config.yaml
moe_layers: [0, 1, 2, 3, 4, 5, 6, 7, 8, 9, 10, 11, 12]
router_score: "sigmoid"
normalize_top_k: false
routed_scale: 1.41
balance_bias: true
init_std_router: 0.0155
lr_router: 0.00112
vocab_size: 4096
norm: "layernorm"
norm_eps: 1e-06
tie_embeddings: true
lr: 0.00502
beta1: 0.95
beta2: 0.99
batch_tokens: [65536, 131072, 262144]
Below are experts of layer 5 (counted from 0) of a mixture-of-experts language model. Rows are named router (the router's row for the expert), gate (a neuron's input weights, with its number), up (a neuron's input weights, with its number) and show model dimensions 0-127. Each number is 200 + 30 x the weight over its row's rms, rounded and kept within 0 to 999.
Before each expert's rows: a language model's description of what the expert responds to. This comes from a sample of Wikipedia text that the model never trained on.

# expert 59
Description: Digits and units. Digits, percent signs, units and coordinate marks inside statistics tables and geographic coordinates (98.3%, kg, sq mi, ″N).
router,110,258,208,197,248,137,189,224,168,187,184,203,216,202,214,184,225,179,186,229,191,239,175,206,134,162,167,176,174,183,198,248,158,214,174,181,188,196,207,207,231,222,171,163,221,249,172,199,215,125,170,238,198,191,193,229,207,247,201,218,211,124,208,240,214,192,184,204,250,222,195,220,172,215,151,211,188,163,226,210,189,196,212,245,185,170,199,150,194,176,274,220,198,182,157,171,166,258,204,200,170,221,177,187,233,229,185,174,221,214,230,180,168,180,217,224,245,216,198,206,201,235,217,170,213,245,260,213
gate1,137,187,251,169,198,192,223,164,227,211,189,217,195,206,168,130,220,169,201,149,188,181,188,169,201,153,269,183,224,200,213,182,208,183,187,210,171,157,139,223,196,200,240,214,171,171,204,214,200,209,189,216,205,211,217,208,261,155,167,206,151,192,192,218,220,192,213,183,210,214,215,147,220,222,214,175,229,182,211,172,177,232,263,192,209,215,166,226,194,181,201,240,198,216,198,207,213,268,233,240,170,163,231,167,181,187,259,279,241,278,204,159,199,253,257,200,210,220,223,221,189,178,207,215,131,202,197,206
up1,219,233,173,238,240,210,164,222,194,184,225,203,227,186,222,245,178,236,175,256,200,180,228,235,184,241,126,211,189,206,193,209,194,221,192,182,252,216,259,162,170,198,192,192,229,228,194,178,212,190,210,200,207,184,213,207,165,243,243,193,234,191,236,159,173,197,154,227,199,188,200,254,169,185,175,209,181,191,164,226,199,179,176,174,171,184,223,148,205,235,245,152,189,202,209,198,190,163,192,159,209,226,153,254,231,220,139,129,146,119,207,251,211,165,177,169,193,186,212,181,218,226,202,167,272,193,233,211
gate2,213,244,228,241,221,136,176,225,179,199,226,185,206,187,166,205,176,213,213,192,219,168,201,178,186,222,176,217,171,222,268,183,189,191,198,229,213,210,198,199,190,235,255,168,192,217,216,204,147,174,181,226,156,199,192,202,183,200,151,186,220,175,135,264,263,189,156,233,219,214,212,185,214,216,172,217,189,221,256,154,232,162,213,161,199,139,229,202,193,165,213,258,245,257,172,154,194,196,199,212,201,233,181,233,249,228,266,203,184,184,235,205,238,207,240,190,199,129,187,202,253,233,233,201,172,195,242,213
up2,196,167,189,193,235,184,184,211,210,241,179,216,226,202,246,192,149,196,217,240,228,168,185,177,234,206,228,177,187,160,201,170,161,197,204,198,201,218,173,144,204,176,205,204,209,223,223,243,170,215,174,234,170,153,195,217,202,235,174,219,244,178,187,234,235,189,173,194,163,236,262,211,266,276,144,182,215,237,233,181,219,157,230,148,127,203,220,196,241,217,172,192,196,264,217,194,201,156,201,210,191,214,212,167,207,182,242,174,198,163,191,269,179,234,160,219,218,202,165,113,174,192,223,197,192,167,186,223
gate3,230,178,178,183,212,234,206,185,182,218,194,172,170,179,209,254,187,195,194,178,239,239,206,169,216,175,145,160,197,177,191,235,219,186,222,232,214,207,245,222,225,189,147,226,206,217,176,272,207,200,176,193,217,186,156,136,202,213,202,227,145,228,183,166,252,167,208,208,199,210,192,175,234,179,171,223,213,159,214,198,183,186,157,206,207,244,180,187,139,194,184,227,273,255,136,188,221,177,234,224,236,170,163,203,236,244,224,160,158,231,177,130,169,239,157,213,219,242,153,189,177,189,192,181,250,215,205,226
up3,184,201,228,194,175,186,197,211,197,139,238,201,216,200,177,175,221,185,197,202,174,188,182,215,195,212,280,202,194,215,226,178,188,226,197,207,178,200,148,178,184,203,228,175,211,182,261,159,216,196,217,254,203,201,256,251,219,167,196,163,244,201,238,237,152,249,174,184,173,179,188,201,146,234,225,150,201,227,162,208,185,238,222,189,196,172,219,234,204,202,220,166,145,163,254,195,198,166,188,155,127,188,234,188,173,167,177,229,230,186,208,302,166,195,250,199,201,198,236,224,249,224,189,201,146,212,169,188

# expert 14
Description: Final year digits. The last digit of four-digit years after 199, 200, 201, 202 in dates, tables and lists; also "ago" endings.
router,162,321,205,198,242,150,200,233,192,188,208,207,288,218,178,169,228,177,147,232,233,231,163,236,161,177,171,184,201,204,202,257,152,190,131,225,193,192,188,234,223,215,222,203,187,251,211,156,191,159,180,200,156,248,205,188,186,223,226,208,169,144,154,223,182,202,180,190,234,236,216,212,201,211,165,229,174,130,203,226,189,152,195,221,227,187,197,169,213,182,295,233,196,193,205,185,191,226,174,212,166,212,192,215,201,202,201,190,203,200,209,198,191,170,206,227,209,206,212,207,177,251,221,177,194,198,219,210
gate1,151,258,197,221,246,179,162,251,177,143,151,214,189,206,157,201,253,202,224,185,179,214,212,183,184,265,207,165,202,235,180,235,155,248,181,186,155,141,194,221,191,224,214,170,230,235,230,175,240,204,192,262,160,215,195,180,193,233,239,213,230,179,218,250,182,175,231,195,228,172,197,157,157,214,179,233,212,214,173,163,180,234,203,172,220,150,219,231,193,209,224,210,173,233,195,201,200,238,193,213,201,215,188,171,259,180,157,190,178,173,214,244,164,176,249,191,218,207,267,188,224,206,203,149,173,197,232,251
up1,226,227,213,209,137,224,225,210,209,245,222,203,212,183,190,225,138,151,191,222,188,183,201,213,183,181,176,204,149,236,204,219,236,97,214,187,161,151,217,198,202,149,219,218,168,163,170,203,212,204,226,184,280,151,187,261,184,230,172,179,188,235,175,160,269,232,173,194,167,223,204,213,221,193,175,203,227,225,182,244,174,198,185,255,169,237,148,175,209,246,229,203,157,159,181,204,187,213,171,209,225,226,215,192,179,215,218,228,202,224,210,185,249,214,176,143,210,173,142,186,214,187,208,199,202,198,162,231
gate2,182,227,199,206,232,138,203,211,222,159,160,187,176,234,203,170,258,217,201,194,219,243,205,196,171,147,180,218,198,235,216,221,207,164,209,158,179,169,213,201,217,204,191,175,189,204,248,209,226,167,168,205,140,189,153,190,189,229,277,201,166,165,198,225,206,174,217,153,266,250,133,191,197,177,173,238,184,200,198,220,181,187,182,166,187,203,210,176,234,136,236,214,194,181,145,218,140,216,159,215,243,178,147,144,244,171,227,191,196,217,256,188,203,200,243,174,233,227,219,192,251,218,238,186,185,188,197,232
up2,230,221,178,181,177,247,243,260,141,202,223,205,206,225,211,219,177,238,187,230,233,233,136,193,161,147,223,241,208,256,187,240,179,210,225,230,148,244,235,169,204,227,186,199,234,222,242,187,260,188,186,204,159,200,221,160,183,123,235,169,239,229,215,145,197,178,190,248,217,220,180,197,167,238,177,240,194,145,192,231,152,199,220,217,206,160,193,228,194,196,236,228,173,183,201,173,181,167,182,249,196,185,178,202,200,210,237,196,224,181,222,203,194,180,210,214,165,187,200,164,160,166,206,190,256,169,146,179
gate3,156,279,165,216,185,195,190,206,229,214,198,223,258,195,142,195,271,204,159,216,174,201,203,250,203,217,186,224,203,232,254,246,182,179,203,192,148,173,229,174,175,186,184,201,167,237,182,177,211,210,248,223,195,252,169,239,252,202,231,186,199,193,177,185,206,236,171,156,202,267,190,214,232,235,192,249,166,187,187,207,175,184,175,221,159,161,246,192,178,172,249,180,238,153,196,196,167,215,249,176,163,226,211,224,175,169,217,217,196,200,209,171,145,187,251,222,196,189,219,193,177,205,208,182,156,233,268,217
up3,185,154,141,205,239,240,251,240,169,214,235,212,244,221,188,206,246,166,222,163,235,168,222,204,140,206,189,135,179,186,240,209,198,201,214,225,197,255,202,188,202,247,229,187,246,176,184,188,253,170,178,165,228,238,191,241,254,146,223,233,166,181,236,204,171,172,178,202,184,191,256,161,168,228,159,208,152,225,185,211,259,179,244,207,200,229,163,221,162,247,247,188,190,165,163,189,235,175,213,173,196,190,188,204,206,194,197,219,221,198,164,240,202,177,183,261,227,232,234,181,218,202,223,203,196,169,170,195

# expert 30
Description: Word-initial prefix stems. Opening pieces of longer words such as cont, reg, dis, pre, dest, prot, often followed by a continuation like controlled, preempt, contents.
router,137,251,219,179,238,158,200,263,197,177,212,172,240,221,157,194,213,161,154,214,211,197,204,199,126,207,163,215,216,199,226,218,154,208,166,197,176,140,213,234,242,243,218,211,181,245,193,186,196,122,164,209,165,245,183,189,178,223,227,178,186,105,198,204,175,173,197,210,230,265,217,200,210,229,174,232,178,174,183,187,203,174,200,219,194,161,187,148,198,187,250,221,189,196,165,191,180,230,187,225,150,189,190,224,214,206,209,205,230,192,231,179,181,174,213,189,239,215,218,214,214,268,228,175,207,217,260,237
gate1,174,222,160,258,239,193,151,198,187,217,208,197,261,216,244,156,210,212,200,186,181,207,162,177,189,272,174,199,185,205,211,243,177,238,167,171,223,228,228,206,178,229,180,101,212,190,234,216,230,180,213,173,199,244,149,167,231,191,244,217,211,190,186,212,169,159,209,160,221,211,233,256,153,179,203,256,182,188,203,212,198,189,239,204,215,135,203,191,153,223,229,199,174,206,166,220,143,238,174,208,243,235,192,203,267,182,184,189,187,206,233,214,144,238,200,219,236,199,209,184,154,172,217,193,164,201,231,210
up1,216,190,260,156,198,212,253,218,223,158,170,224,148,197,210,237,188,243,199,204,250,191,176,196,240,152,180,174,123,203,191,160,222,158,206,236,180,228,186,232,207,185,257,267,186,202,166,220,210,195,164,215,272,212,224,224,178,245,142,197,223,200,217,187,211,201,226,229,139,215,219,203,242,244,185,146,209,215,216,176,188,216,142,199,210,228,215,191,259,197,189,171,232,216,184,224,192,204,178,203,148,228,237,221,161,221,228,204,229,179,194,179,236,175,222,208,228,182,228,254,225,181,219,224,175,183,141,201
gate2,222,185,228,210,218,208,181,208,138,206,128,245,204,287,222,188,191,210,243,181,176,254,195,202,195,241,199,173,174,192,172,192,204,197,252,205,166,244,200,183,256,263,209,168,158,168,211,172,211,175,213,189,195,229,136,192,207,203,165,232,171,199,217,165,276,125,183,176,188,234,205,196,152,173,212,175,253,201,176,235,172,237,176,228,177,182,230,193,162,233,205,180,175,168,215,237,239,211,200,192,177,156,227,190,251,237,199,178,236,168,211,210,208,173,241,153,194,203,216,257,189,187,213,187,199,207,206,225
up2,189,205,172,172,179,204,210,190,266,175,277,163,211,122,178,206,207,202,138,208,233,156,187,209,221,165,200,224,215,212,219,209,196,203,151,182,234,141,194,204,134,150,172,233,235,252,199,204,195,231,185,212,215,191,225,191,194,197,216,165,230,196,171,223,146,283,188,227,212,190,199,196,256,214,182,224,128,195,230,165,214,154,210,180,214,227,168,199,246,151,192,212,236,214,195,163,160,205,200,212,226,250,170,215,173,170,183,212,179,248,188,203,173,225,166,247,192,192,177,135,219,217,189,214,202,200,203,178
gate3,172,223,231,176,233,132,227,204,218,159,234,193,254,212,191,213,228,183,183,226,194,242,167,202,167,186,175,234,119,202,239,227,217,257,169,201,117,201,202,237,221,200,214,195,233,252,206,212,171,155,173,175,153,177,174,207,202,249,153,200,191,149,184,237,219,243,184,178,239,223,229,193,226,205,151,202,183,220,230,175,180,185,254,234,192,116,213,193,195,190,240,138,198,177,224,191,212,221,196,190,177,233,216,223,192,209,141,199,207,163,189,192,159,182,224,169,247,200,237,196,207,238,193,187,182,218,222,215
up3,229,197,163,178,173,217,169,226,190,235,205,256,266,214,177,184,246,206,243,161,205,146,194,277,176,213,236,168,177,173,138,244,167,160,182,168,220,239,139,235,188,170,201,180,215,209,238,209,181,223,200,242,220,212,261,213,192,190,233,177,222,191,196,167,170,139,183,173,207,203,151,187,226,150,229,211,175,191,192,163,195,189,167,231,227,218,168,163,166,257,206,225,176,212,231,215,188,177,178,144,193,194,136,156,199,179,217,207,222,198,181,218,159,215,230,227,173,172,237,214,241,172,229,214,226,203,212,210